{"n_layer": 9, "d_model": 256, "n_experts": 256, "experts_per_token": 8, "d_expert": 32, "d_shared_expert": 64, "activation": "swiglu", "moe_layers": [0, 2, 4, 6, 8], "router_score": "softmax", "normalize_top_k": false, "routed_scale": 9.46, "balance_loss": 0.0046, "balance_bias": false, "router_logit_norm": 1.5, "n_groups": 8, "groups_per_token": 4, "init_std_router": 0.00931, "lr_router": 0.00119, "n_head": 2, "n_kv_head": 1, "head_dim": 128, "vocab_size": 27563, "norm": "rmsnorm", "norm_place": "pre", "norm_eps": 1e-05, "positions": "rope", "rope_base": 38700.0, "rope_fraction": 1.0, "qk_norm": false, "attn_scale": 0.0884, "tie_embeddings": false, "parallel_block": false, "init": "normal", "init_std_qkv": 0.0334, "init_std_o": 0.0, "init_std_up": 0.0334, "init_std_down": 0.0, "optimizer": "adam_variant", "lr": 0.00131, "beta1": 0.95, "beta2": 0.99, "weight_decay": 0.5, "lr_head": 0.0118, "grad_clip": 0.5, "warmup_steps": 203, "schedule": "wsd", "decay_fraction": 1.0, "decay_shape": "pow", "final_lr_fraction": 0.0, "batch_tokens": 131072, "seq_len": 256, "doc_mask": true, "z_loss": 1e-05, "train_tokens": 641800000, "steps": 4897, "dataset": "wikipedia_en"}
Below are experts of layer 4 (counted from 0) of a mixture-of-experts language model. Rows are named router (the router's row for the expert), gate (a neuron's input weights, with its number), up (a neuron's input weights, with its number), down (a neuron's output weights, with its number) and show model dimensions 0-255. Each number is 500 + 25 x the weight over its row's rms, rounded and kept within 0 to 999. Numbers have three digits each.
After each expert's rows: "mostly gets" lists some tokens that are sent to it at least half of the time; "raises" lists some tokens whose logits its average output raises strongly, later layers aside. This comes from a sample of Wikipedia text that the model never trained on.

# expert 171
router:474521534457467473510503500498518507521497490524462485454523499515491498529484542539546532497479469502505502476540465473522490503483477522484455473491544512497491502504486526469558499512505467494497502543472530500470483475470500490465517507525460528483498460470525479533531520468491494511554458503535466513501507519520484492458521537459528481462497539489533473469512500497466486462493523496531478496492487504447506529534515513528491523474524449462467499493527494503528459502492526567508519524524541509526509485514514505468500479542463485483460479503515481492488506489530474503503501522504484544526483517499525472519490498546489453478478521508514547495512470486529568478444456473522501510476468517495507481554511486494502473516505477520541498482494456507480523492519509
gate0:476482523496530517515528505519526529485546515502509535494513546495473484540551521490561469500479527494475513487528485519571505520482483488482507506504514486503509504492483449466502496514503494509473553470524479490470527459477546535467455483500484522526510488478521527519521503501486457531552477464478488541521516517456494475521515531485494492487487509487471490515535501479504518461561508483493492495526459535491509535513503524560519529488519491543483515528532497502477501520537522509507488481482495496509511523472509484486500529521479464535504477459477472511503524513510450528464535508483493491500479514447520496455496535496483499488456458507518548496516496530518531546492490491525521490481457486511485491497430525518464482502517433455511536486540477486505499488497511
up0:471441521498523505526500459500513538485526505491490524489551544515495471521533518495501491492474544486471552515500488512550518520499529449516510497455499499528536502501494461497484524524491476502494495524516471475507543472498531536482488501503521501499514449511506549511508497512475512482502473494516495553514501509474493479521539549494460481481505540473483494500538498478492482487533492485476483449544474478499519539534487530571485539500524485573493541459509485480502475480530535495515527498531470488486511500461512533492507524510502463496494462443516481498514511485452445528506538527481515528519477519437507478465506504479488536473491481476513527513514513503484499484496491473488516474477468509498474496510448523544466504487524518485496488469552456474499485489486498
down0:502511507532511489481500504500464538494472522535523456467512489500466530495481532465487508465501451507498503473512457490501500496505466512509484436489508549495488515534484534502510493474483516553523508509500519453511486492474477521491519471504517478468530503510484507487473469419530489502449503539506534524502503467504488487458514479511452505551509532493487500526490499528483515470515512543532501505454515517515531498471524469491504508494485521501501483492499496521477476468480485503528490517497509483498502541461492493506512482462497502512470481493578529472508505484519488474496506491491490491540518492509525480535459532521526448522496450472526468524538460493505495474518507513461512517503524488469458473546546515424454519457472550515517484525486489521486482527487556
gate1:474517540478509514526505489507507476513494482538511513466476539457472464444495504532532478537525519508495555510470476512475484490464517511494532492477509566467458504509489486487519540530499504457551509498529509485509521487553493521493457490510511444503540536500537488503524518470503470544479529486456513526532469470504494493504485539509472495497532505560471449529469508490458486515505516488512446477485520539488526484490482523492473528503525510506519521475529461519527526509501484514444505444490491487472486535518502520512443528502489472468460460448515468493539512524452492491500480496472486538496495474503492509514504508518506497506485497538525481479489542530507505434464495481478519505552508467503515530508501484505474505503528479490487498492515496530520487494488526
up1:442562493471519507487496504539533492485487469529517518483472509518466478540493488526528502489504506496464488481497498461470498503474552493497489496478537520489483532500514481464520503474526496497476549470470480491511512500588538484483520519528528464518569524483537512469512486504509509507474493517443530498498495465549496469504500538498516522512540462540461489492427492507543496525492487521505461508498490503497501501481498482457456511494480512512522483482539472484517551455523513515485491507484469524543498500532488554526539540546501476515495497487484501454510507485494504527512500484510458486458487464513521508544499512480471505535464491516534507462462547464512530485510462498529533507497490472520515521506521489478493548497469516493492489495500519515495475516513517
down1:495525473516570497527475505523498490493499476556468470471498493514498498493480510463562485518486523506516487537486464469470483515518518494491534515469513483527485466537505511492470520523493482526515506476498522487543502509489481516500506489546514475482475495525502496518539499515510436474489492472490545493500502502535427485507527520499478503484477496493528479506471476506474536494494519502517489501492484513483499475489525509464476486503481494486487472483506519565499510493517508480503458490468540472498525509488519475497481471488514479537569505496533464473503504534481503458501494507493451504458482498539491481544507536493477590547516476447512475475554471535470529499503497483505494497491485499497483500526495508467516459487499551464490568497472484522545559498466470
mostly gets: " after", " but", " when", " where", " until", " before"
raises: " she", " there", " they", " he", " it", " many"

# expert 8
router:543507483516468487475453548496488485500493485545489498491511454521476509513523497507480495504483503512481547496461509466527489515453527514516516526516460515536549492457507478461463473505474497514518491502507514475470474470511505466521478523522562479518524499507506545516540483496452478496463489549486496490532515539549527542558509461522483432486486459454504507507502496492505521439480492509496496500480523457508452460489463476521442529524528534517495513527479487504522498468484463507525547509512523522503523538518516528535486482503488469501469466529517535476510488513534518459500520523453484516526482510485508498493496543481513498514525452502493479502534479485483499491529506518496516508537497490487486500537542476521536448496496514511506475524471506486486521521487515
gate0:502492526510478495501534526483534465526478459497476505493484491471501513488491505489559496514496518516471493491456519545528520481501509523480502479511499430518476471557487491499510455517517471507501514459486495523509564495516497471491477509475494495489501508540494502485491477495534470537467526472473511502557440518475476495484502468532500498536485525495514478526539487471509516510501509489505503475483521492540497488470455454527512501539503520505491567519486548503510505518518552497525496443508500482475528483476460502458468500487493494467498526518520486492551505505521481548528549496514503514482510528474514509519447510545468514459510490501466500524517495503467515502457511448471482485496449473465490508505533497495565519537469454476492472507443486488503501470491504
up0:527488559524524484470522539514470499475475466477483481481498454503463498522491483493501524482519490452468464476532533490471508491502496451495499500480488492503473500525464489517536497508527540500547511517499486532500473451477511470494498438484534500554504518456507472526526492508524511541475530475487481457500498492498482507509505454465531525534517510519477530527464502509479515503475508473466539476483522534534513509484502488532511505495508506489528475468506451508532503531481541458514431504539489482483497508457493505487541480450521492504491526485470549517482527538527453540553508486509488524502509523499492578532528526511475507510498537479463498500490522497492505511482495484482442514492465502469456551497504490484511472464497512459492494490481485500518487506522500
down0:528493484535498530476445494513488497438505539508510529493526492491561482473461482519493493488536509446505538513488537522545535570520531488484523470484547509481490472520514505502540479471448491498522505445483513524501541530520532527478445510488531479517480504455502487483493496521504460501512505496466503500511458503484469485505475479461485490508460538476497447480548490523496509485497491501455493492501474517578540506457496472515498483491543473516500482505543483454502507475466525527504524519501527513486526524478538513514506522468512481490471516485476521489502498523511451539446511494511493480497500526478511544522516492507494460469490486477510495501497516549512526536508514509500524505514491510473494472485532510499474496499552548501503509540515504516464498517474532
gate1:506509474468534496513513482503471517493483520506452509494513533563500557488510509498500491481499485551495548441483493494509483518499496513511499482501514545525518480497511447513487499469487516459527478521530497490499477484483491521502490535484534502514533483535506505492491520510479499487534521517500478475500521514497477475499516538520532486484490492497462443514535486545487493491497535506521519505526475480490505506511477468525499478484512468505535511489516475488512486500498530584494579536506508468527510509481514520482490472464514470497515457500530505516450516519453542501473489511479489474490489514513528497507505452438521444446499498500512525461517494486515503504492520514512476465470513505459454454499540535470474532492486510570514482558533516525473469498477553
up1:488451483500478500490520484506471524565511527526500462492488502470539553512522508473503446578458483486504520478517518480461484529494497496463440525487527460463525462501516473494514503442537459508532523533517514474517494485443509500482511536504505470540488478507472495513510537458515504521514507535500550470524501490511492533526569482489493487488475512504529492535496526515476511514496496479506514492521450546497544509541503485525489512480488501512534537494493516525530500518503516514500534508533446490513500487512500523476495507483498482510535498521504521538442504466490524529507458515510513508462474531478492492493517505463488499515467525502511485459524475500507515513483577465474489494499437457478482475521504515485515490493478478470481516484508482502474510469518523
down1:485503536542532490461457505510493513514493493509486502474520509455506535473501546472454501559546514517536451504479483521496504514507478499469525485500504454552516508478490497521529503470529470517492497513493537436535502497481488451474513507503493541511493478518524484480496507474533504490493483478527515514500470485478544476517516482495505458489484509436515491532466464467519502498507532521490527490502506544487526558526487506471474504532537472507498536521483535532491481504523494476453508495514500468501499510534484504522484476462537536482504528482491453523517463535552493530441521482539514504516481514499487505522506461506516508496540505549467449494506513524495510524540487495492562477500490481496476506492500501455502528514484501480516526564483530512549466513533494
mostly gets: "^{(", " JPL", "×", ")},", " ×", "ั"
raises: " ", "4", "3"

# expert 48
router:465501532526512522499495514497507502489530518525512475540498520488517526520483476501521476557537507487496519503451529484551491480507510495539507509479534481484507513474476497493539479490547499474484502487548512536512450465517479491514483515511469496527489491510516493537535489501501508522501489494494520521519542496502550518487495485474505504518492515492553534486479473521546472525512480492461465522547508488527498502537467493487493480531488489502478480506528487436554540522503488480449508519533484487524546542528532488504511524497537538493435529521418493546518527478504513494516513518525482518533468501469472469538492497495511532487523514539505521457492495521516471478471456469521524535451465494474537476521510463509536489505485476516525513495497491490471439492510476
gate0:486461514520475472518494508494543486533495444544531497536523490475514486501503477472501464512506485492473489503488452508500513529492501507482497542487497495471529531480497473506517466461528466478498511521487539533508476471516501501497493512486546508515535470458531514503495560499552499499486467515492522448497472513559501479501531549512550528503514465470522535540509516531511480529497489460497505494504520511527548494506494500468518510531482505500560490536500491499538499529481486456501462438492467504536505501522513474488502496524463507491513505472540501514482463456504504505507470502538472523501495485495502477509527497457489498513520467491470468439455461512524453510471479484517533491473470487496448553542463450499500489477473480489525496510494523523550508508523528
up0:489507500525484469503503482446545476561498453508485508487529484499531500476521458493522495527479517477501510524483460509503496514501499489472516567503495517492500525495490470531550500519522483494481519516493552555518512484524494490476505495479539507483508477486521529521507527515538514489488514493502495458481400493516501495488529509513487465512522471476504500517492516498502480534498501490496482489505467498476526492502487490499551502514505481461558519526518500452524481501503523501508469468478490550567503515511533477489506506515420477499530516490534458523518497492481523457533478510528485466484481494497490471512519509470446514498500476441464492476451501514496521538446489498504535497473508462479463515525453492529482519501479484519476488510475531532534470551530482
down0:485512533506535494509475514539495492486451520507502469543505533524503520488465453509481488487514524495493538516476500480520516507468488462497525475508513476515536504474516455495512434467487503468510485454495524464500483478501507496429476525538551523534504519504481527470506487478529505506492485529491508474514502537479484504533488496534513453516469490510486536508464497566474476527496502502459539529512521500517515541494478500509545497547490497499521542508506481474493527526502497476507501475516503508500575540503503528503509464527495483489510532544480560518560492502536491481505501554472435497501475518529469536503482484538515483512478524501497542470528477486525509461505467484532492507534495476492525486472453508561470497528491499487482491487512502501492509503491445
gate1:513507451507472513483532498523498504450506479474491528483477497510468486489541480418499548488482510494487488481519509470471468462499493528477461504484495527494468523512529484499480507484481519524514473482511535500478511523499502502447537503521474482499546518538510488504521486466535490500490509541453456465509498512513465502533437484504503460536499541535505480552500513472498504457502547503482494451536517517467466448483491523494480487495493514512524541498461503490512495492478509510508496510502508451483471510474504477516453459511500521498481506482537479490455518435499499475527490455505509496515518499479494494447489466488526515516485470508496501524531499474476489495500494479506507481545500455567529499461530500526481463478546497447495512518471487446547505504516483
up1:494440496481491529486543491509509518481518510562490496517520475543449492471488483522512553497506535558515515499489501465511515501514471538487490483511549470496522468483453527479555473449467485493442519510519469456506518498485479488465478532479509485548521514475507448496484496531487506502484529497473499477494553485518527483458463498578569518466504494460520517494472469494505461493489504500507497527467508475521496474506470523507511487479475536510472467530485526503491500529490480551527527537515466500483499481524536527510486503494469497518513511492487521507533494519482527482506484478492508471463486499478494506506483482533500493507504525494527517484509517529477449501431526513497496458531476485491533553485501528494501511509503508532504518492498513523438533472517519
down1:441460486455488474526492511518498487530475524501459493498520561534497517495464538530504473484492500558524496507459497522465511471490497507513479516540507455471485486439554500466487453474486489496495528473492465510530456510454524436471480499482516477471468469515526506482509484490484481542489490475481493500521491497494504498489472497514496516511502465490526468493526535459503525536511468483503493486488486514490477449526502490533557482500505541513538448527538495554493495504497486478496503479480506475490482506507491488494475490495541495512507505509532461443538541503494474486502498492526487532473493492481491509454440483484506480521511471493491467462494496504488492491528520508502467510446510482506465521461479512486485503498503504435471487464472467461493544483519550
mostly gets: " c", " C", " st", " re", " rec", " must"
raises: "ris", "raw", "yan", "ables", "rap", "akes"

# expert 35
router:535486506490507515486540523455531511506519516510519489532499454504505516477471511501517524524477476442503517516511497523507482513514541512454473486444528517473463481497561523483482517493511494523479473480478457487474509498506532517521610527506471478465450504480494486509525508505506512556519524478446523500475481501461469504503522503483473480533508514499463506447555532471489514532481490486483480497496526550474454495500463545507491522500537522539500481488469506525490439525537559483489522485499539511498524469481482501538505500532499497480504518531499528508488513504524542517486481497530518488537498444505517491524540526487471498505476485520533499491511532519496495508541481480477515514486487479480542494532520456493474491512514480517534517527535519518489486503488498
gate0:472522520496538458495501547515495562473532511499449471449544499491523494514491504524465521519522494484516521526503508500516492458496444472523506471476491526490500512497526484482508530532488494475522497503464510460510488457496512491524468506538497546469488493491510470488537480520520497512473513486521533531485498515473516508487445476527470502516498457548534495493468506511501499482495524510468501434516515532520516535518526509437545498492535455504493514454524530519545513496513516516506473496490532470497484501499544496539543472452497490463480525468532523507497456513506497526492497464519506558523518497495482529485498484507491564542539458520507489529477476520540514455490492493523501491475544565482510501510481502504508470478536523511501495488523484507511450518512486
up0:455520525493510487493495523476503500470514516486508478457479463531516544499518553542527519524526483481530542501494482500523495495507489441490473504487483544462488524529525479473507538481508506496535476518474539476546506486521535489523533478493474532498492531460450509485449463477519506514503519451523531480511492498512514503542476478476508530508495528557486573510482524447539484474544487503504504444528516519537461513502488530429528532537532492506510553480525523511504519466486521522496512485482497491517496527483517509534517510509526498461498508493519505503466506525484502539453486471540532518531494534472523499537509506522507479509479508490496439528472484504549477463507502505466511521505518506482490536504467504505502525467541506495525509520494495511514488528537488
down0:448522513491496507500569530537484495509523478479540502539491494517503532473534495527554478493531511526491479537501485518488501522476530542492503549524504466496512457483497465462496512499520501500514517469502476494502487468482520552498493445507491526498467510499530502492452500479485493525505499516537514467527509504497533531523489520500505492498516561479524545488514500509490491522553468511516455525490478493477519468490506488510500474522491469491523503543460479516487484494531553439528486502499477505483533499514479526514497465488485506499488498485524494489493521508488564542463459513495462471492474463515496521463512529487489523462519521518477538471455481481495510475526488520503486501489485499541495508529526487489404503510469481473496519504538466485513504554562542
gate1:515511505471502500478515513531508465519505483509517458523498544529484507496457534522495533539502520506503513488536487490473535522502466496485532523509511518501485468515485496484523493521499515521517478498525482508462500526503509485470488514485463449574486486522460545475460502533521511512495523475468486525468478507524490550468516509508490547493515514537453466475498493510510515491519507529481506529487537494512466526472469502516515512453458455503480529503511526487475520521513479457532514468511499471455522542537488487536461520527487499512518539505521520480496486527530498517492475440499533496509504506546522501544512483512490491554477533566509481479487506529493475473517505557489490474490436487555505533507541486466460496520463501464505447457501494506528492505480517
up1:539478520496498525512490501515493501485527534493488530513537486508515478474530514469518509523469494545514497435483498451504460503501523536502502499471493495505499495516497523510503466456513472423551505506494522499516506455517498521548464483482483479488523498535469509503462519524525510490484505506485542503489504510515496505529446514467528555489479461485490534538520564467509496515539481509510483479504475527491497502477474518487485499525551533505456527551509461494547477499521487507486471489538525485477519513532473511506487476483451467480520476522497487522456526534486498475498453548526523486488470468429473473522494506490508495513493465520495515480471543454470478487490508458478487530512490502483516537529513443499509516495534504543499521490480497501478536449509496
down1:532482437462483507473488498526471486536494438448464526508489508485444550499501534519525519461533452492501506506468524508534522526532531518509493534504486488516505449473474534506503516524521510512495497455496497528516535506508568473506479493478532539499525478490486494476532512521547493471535550506497484505507495521474462501483551471496484458518553465535509484435457485494498510490436544513487518501475480516502480500503531504508492502525481458535543520500494499531451478501487523494524519503465510504484505507472492512474482509498518527473492522513512515467525523468461476520534526460560524474472464472495508507486490510520471502506495487486477522458519496509528522511511523506490488511522516522520491507517496538467468507531476510493493451499516460500504530547502505
mostly gets: " father", " students", " player", " president", " players", " members"
raises: "'", " who", ".", ","

# expert 45
router:464465502506516511465475497525530487501535512504505523495538503502508489505510487437513452520533523500496508491521469497505470485485438455523489503503543520468524486492457481510448495511464474512440501494493466477540476454507470511489518480468499535491487490478485528501524537484497466495512544495511450554521490488477505529478486495526500500470543471524437472494494427504512550483470497457502484512460509466540527509505542507520525463467454503515470488529541525536511529515485486539530490487520499546506502532499529511445499503492521538479499499509548507499496510455491479549533491486487480522498513466505483515486470491500494523515510469516520515502470488504515441502512531529537477504477539500526509512510497522496493474529497512500504489479521469476495506518434511
gate1:500509469484526517464484524501462525536490518535497513481489496557517504488520522487537501491524483532493515510478508460481534485492512475477492459492505476575453518493471500502539467564489474499506518474495539483499524496473517468546491510471538496493508503520511520508491421495491479558491469522508477509500495526509528516478480469515515479513490536469555510473480487477486462508548513517517509489525499532502500516519475473490492467503490506518470521492475484492455467502518467524522527494540518497501508480495527497497550490525487562533490499492475510553501486503535499525518541535513475470509484516514484473526523451528472535499489500445446471490514531504518499535488499444475530455494510494480546492521483481493518492483497509501493468476480563497460466507517457
up1:493518495478537522491475516481484523540498522499457516466515513510501478469495556505493517527468471505507468458559516497544511523497499484492455508501505544520493475554509502514496443545480471493494511531525484499468515495463466536544488468488506553565525460487497519481505472519542502501505454535481478513553473475499491497488496484469495498515510477517507511529504508498511521474519503512517481530539523437509459478504507483461496523507519495479438498504513527521511528492493487492486492471497549502515503518469536512502518492449498505496510470555493479490497500544503472555498525517504526489471491511491474524495506489510496514527495496469503492498477544519550517555518517449465493525493517535515537504524492512473504473548526494471513460521555477483488506559488473
down1:478522521509479517491481533485495487495549514518526484485495492510466510500546554490543450489498508478501508448510532473535573465495550506511482536516498502501502462519488504492506483545504472505496552479522478532481501480533492479482467549481508512537477499496509500471496492517472474505488481509509485543528503530509522465505485441486490497530551533487515510519533479483541527499494532478479484498484504475471450503544491507531509501489492478489506511449472523453498485461520470530504494497487517565488506495500460477470540473514495548524473466478525467497513487528480508481529480468481483533478516496554513450500498566542485502515498457494477517510472502507506491529491502472502494474449477471454529451482492523510501520549505490542492537517520512505494483479509484
gate2:504517533493508456503507494446504484495486512529536502456479477516523491497506504499544511528491487498492464527502487508575481511548516505515553482518523477543513468499468456528492510498499511449476474523546493532471510478463544482457492498506540506504529505521498488473473488483464481499529512507486485497477553479526520519491520477500482554497521510501476507508504487545585456461505507522513495500554502533504441499491515489521503471492497500520524489505482516483496492513497496504499544424508475490488506476510503502511504492526526523458481513506510508466509464507486505531460471502505475448498497488525497491500538488549520510499500478529495512479475501514536529519499510495507488528512496506444473503485523502489483469549486573468499458517502489522481427476525548
up2:486482514482504538510470471505502538507495501499475472512498510499507535489511525479473553506498497451495487480472493502497485534521500465508436508496460492487496517528560532473504495470490514534532537515476512489520457471533448517520487479483489519529472525481498532510493508495528506517506452507535531495554453517461534485500444504531530464496489532514494491482487507468454523513472492451491481525457468463493557511511505501471467518508494477497499535459477500488511494502521486502510469535489532516530518534476488509458520523516477474503480513506496468521495484496530495495536494531490483531484525529499510515533477549535489514508520491505504511493524498526488474455493479472494498496504540484498503487543453484494475506494511416527508519464489504463511600511465467
down2:486524505531495494521490473512513520570537531495507479576506464512477522505506482508479499452554509496503504511471487468507508505510485486501492516500537560503485494476489512495478528525516473507518484506514460509443533488496485480462478517464493518481515471495529487523496488514509501517472506493507511497478475516524517518520533501471476499496564483486511505507502538466482461505471512478497474467547492528509536490507481513465493522461488505481459524508532534546455501529486501496476541497491507440430463510479494509487544475446500476521500501489526508522453513518525526502445526490541494476489482481483468483529524462443493504491490487511468493551507520501547493483548478485478492446495515508509472483523467472504563532465507507482518500459507529537511480499510491
mostly gets: " these", " Sk", " These", " several", " different", "sk"
raises: " ", "ull", " high"

# expert 250
router:493481502442515546496529469498504467521525524534513516540485484510510468498460514506493492494526495457527520508521500485518477544519495463464501486490510516504429535502506530525457527491461538535520490532495500476530495478477532544513564486497516487499522475516472477531509506489484526537505525488452531493485500496498459493492498543547517495521493472470476492487530491530497527498488512523513485484482445527499457521453480525531502531529525494526509517526507499505495455511428499524469515519501480488496543465459485489522470517498469478478543516496507523517543511468489548467504481489515486497530478468507502514543512520531480510526501500501503459539496451511492515485537512512467494515453496525525535460522511479510511491523547461494464561488514523537516526519510504
gate0:491514467517506494515492515519500495492496470485520503471493506498564490455516467508522442516494486518541533493522503520522498516496491510483476471519522461503516496478497528467520529524489492532444507443533503507466485478519495473465507500515536522478476515525489513465489509504518510488459458556498510506458496526472483491525558511490476504502478490510524523495513500522514505521504489527530507508570525494522503461549541478492474488498479490515443462467483524503515512484504498463540519475533528490504486475517502533513501433497538515490477513525487522537482473488506475494478468465494513460505523480583489505461485484466459522516447532470505466495484535509525428486469534511495488493530457511458455526488517482493529535499474520475531506476489490505511506494518480
up0:524486502469516496508493505507479484485472525481503499510500493471513488514483479493503464541467544527476497478465496515492476477485480498468444499501512484505491532530479480485515459508506459485525483496524466512480465453523487465504561527534427516487526470497490453470523560517500500508507455508514491470470428520474501491471509466497451500501537490532510513461498540524539508490489482480529510483496495500490517524516546514446481485551504444495477478436502486527559523507480485491474444495482455503521511513491516479502502466460522509477495493477498502522480506481493464519556475512472493497520488494515517502467478501490502560486475496485518510517504496497481512483481489504532444520495542488499503478495532444495542551499510504509463520510547518527475482475523498
down0:506494498485476509526520476495512512512496528533542487528461472478522513482497507511538528511489441490527493485449478462527488509477501506499454565545501422507475503534437543499477465465511500473509512473506510501488490518502519469461545523521452517530478484497475463478496515485528455502512526511485531459518471516467531508503464503475536503503451482497502483522498561478554474503523510511529509517510501515486484501497520527491524540498507485502476517475490502544493502479487496486513509507482512498477510521500481541504516508504509505515525489462510518515493527538518479496460524465539459517498502525524538493534481474490467517450481506481501476526566494488494428490539525479473502502482478533493493483499503472479492455504500492513526456478575526470501494510531481
gate1:526488502563494516525473498498497499503503455509502485431494495469468528464527525525572520467458558497495516537518478503481496499535512514488508527497479527505447519521450490452506489509472474512500504478489527507500511506545479505470432493495508462548532497501491502502495478506475506494456517470495503496503494487530524490481530491517478511515521530486460506518490489516514479496508526479511560487521507485510524448503525484513528519509475484566497519495535454484501485447479505551481479510483488489488487487485516518476491535488506515512457494454496506513496490550502522524517476498458469518500520501517495466482459495532461495486528472512459518518534528544487523483476495447496516505533491526455508510529475499472539523429490531522546482515486524498531481517524505
up1:533501536482462492520447512470532442448514537498519480505472487549509543524512474552532502496518488544491492468578497513502464480481497516504483488540494486499465496494512508503548513518534470511539497454493522504493497527530473552479555494463498506499428503459506456483493484507468525480545504480505489524513519515459543457476522513489499521498509524541472522486521490478542491515506480528486506487472509521507505494507522467535519489497533529511452510493513498488534490479504492520487481502503522523508483507503511466491471529506505477502516465472491505488450505493537523497479471514543531478486510512489489515466446540493522481510480464485509501505496521491518476479517517500488537477521557501459458534538457484517464516490493477542533505485542518498545517492501519
down1:436510499501510500527460481532496551502469522498465511498512456509460518468476507499468470524481480462469504507487486518521552486491511482493498509485514520496476482474481490524485491538487534501509508476512514507523503527503532496530510469495462505511498493493478499477501488550498504478501499489497506546504517537509485485478471505484465505475493492530475464524489492546508468516460520489491570482547508531505503505480547522528553528531458532533503493483522485523519513522486487541508546501518527444489462514503506493487454509529526491479474495522507509460513531490510565551474459465479474476478512494523534487470523476508470514489511531521475554493452542472484556511449515458473550462477489494485463487524536471466505515477479518503515477536506488497511485477531485
mostly gets: " place", " station", " part", " role", " debut", " site"
raises: " by", " in", " from", ",", ".", " to"

# expert 243
router:490523532486475510526516494474511499505454523491484460519502494507519491461482527541474547547515511476507516473502496479496492526546527533461511471464501495506479533501542506499496487466490582513505484521503510490525457501507532500517519524504489488520493458527471438489458530478499534533508503460504542483458500526490512523518490482521538519516502506465453534492516497478508533525530490497479483442495552525484517469480475516470517536514534513508475512516453501492521491487495562500443514511573479490477506454492467507480486518467476495480503492503479521488460505495501544481527473508483500492473480470511511491506485533481478478474472526478466478501477475496436515519533511507452503518485474458507542474492523500519466525499529483468522502524469515541504505457515498
gate0:501456472495527508506512485488519494469524512445486528538482467444472477495529516466498494490521513464524535472492458500515461522481461507497533475484500542485527511524515481513490497516500497471525474529510501484480554515520506474466502459492480512458460475471469451500497541500534488505510505530475550537490527513488453487482498481541511526519510407525489526507512481488471543498528551468519535489516465506469508502506501503513478453523520505497522516479508519500504521507522512511493510519456519505506513543493504460500545506510449472511539533504504471516477494494446480552477486533539528476477499441487486489528522484499450512533495471495509485482508471513516475496485457512497478532482528525463493505551468519501532524465482475485469504485521501530492478508488480
up0:458482514509521547538516501496511526517545500491472486519519555514517496513514509500507508513474532507540497472478505449491498498521493524519522502502484481470504519503499516528517468475508494503486509490479536491522522468532473482520473541491534474520498494515520477498504451552527497469494484549512494556489462538529537496492439479521527497526463509499504482523482459488457492490491511453494528537490488468463528523510499521509531462510479467490512513503461501442499468526479507530481496542479437511499468499517490500494520514524479452558470533465498481519493479525475499527499478526514494526474486484507485450502553502471488516535542507480495467480525513558501479533521492522553498493547493484542495537524482550486485517459494510472520485514462518489502452474519516
down0:483492481498503475490477529492513486495470538501545518532456470504505497459562514516535483537510464511498479467467523548515525488510510540491517519489470496479483486503485489492502519522470454499487526467442518531475567526491479505475482505510506503543461514474482478505499495486487476453526483535496525497515444479503529484476519527473447535484486502549518511489499488466522448535483529513524495506496499501533533502518534477484494496484488471548472520520506460488466475502488527443469537520538501511464485495552498469492517507508563494476516492515509531472483489534508512520517503508464464457489490550485499471494494454495472475520506512484491507479451503519492470490496514510520573490526480470516511517510456503485505494518451508518499477499515432505494489471512511
gate1:521512454504524504522495477485482494447453482501506546536516500524501526519516524441538520508457518525491499462515482458477513468509524467506459483476566503517511520444482459513513486485456508545566464510490465473506484497480508517448457475523488518519496499523519496502531464502469510520503493500478496471459485502486487448541504521472507506523511497544506514437501541542529503527500504487528487519487514533526483492477484526510492489464507503530467496497533492497513527495525490477480457522507530477509527483499509452496490455507487437506518523494533532516509483487495488463478489516508515475529499519467511521464506524482486457464504470516535517478482466479537483518506513570506489511478541486518519525528529489485509499516518506517548482487547487484460519511481502
up1:492507479459481464516485487511489508498493494500542513495521489528499498511481505510481488481556494482519496514494507509497517489494498520489505482481529496544497528435529527482496519502487506477537488533479492472501510542505481521550504503498520475463490492485538485534515495478520488459458493485437537525556553470517481468476545525560483458466469521492506476539486497472489508518523532530451523509537513487492446573529527475513477529464501488482520499489456525524502499501504472490509515497465473537501515490500496446490497480518478510546514514457480542547493475455532475525464508495548463506499491483535488468506531480490473513528486446476481535530508484529526506479533474511556488505476499493512492456462496518488474465499527471494490508510518479487508509538493472
down1:498498535459500503491549491493482496517489497502526456511533484477541505486495483509505519485488458471474476455503475522516468489509474477493462526528522478522513495537537499535518473499536476478475449486515515510524508489491519519459518488510500506483488505461491513497493533554462539513517486547502486504482559510477482465508490487520517544494479496471502515517576505533488491509521490468485467500484513489515495513483467480495516565548520508511521466493478465482451492525520504523515502494498511524473552525473483556482528506457552499471489514495497528480497461453516506521518485583468563519527496492465486524464499532493526491465449498523491483487509515505500508484522525501497461495505422499471494502530515497518491492488527491550478516481489497516470523464483505
mostly gets: " land", " fire", " death", " water", " space", " building"
raises: " in", ",", ".", " to", " there", ".\n\n"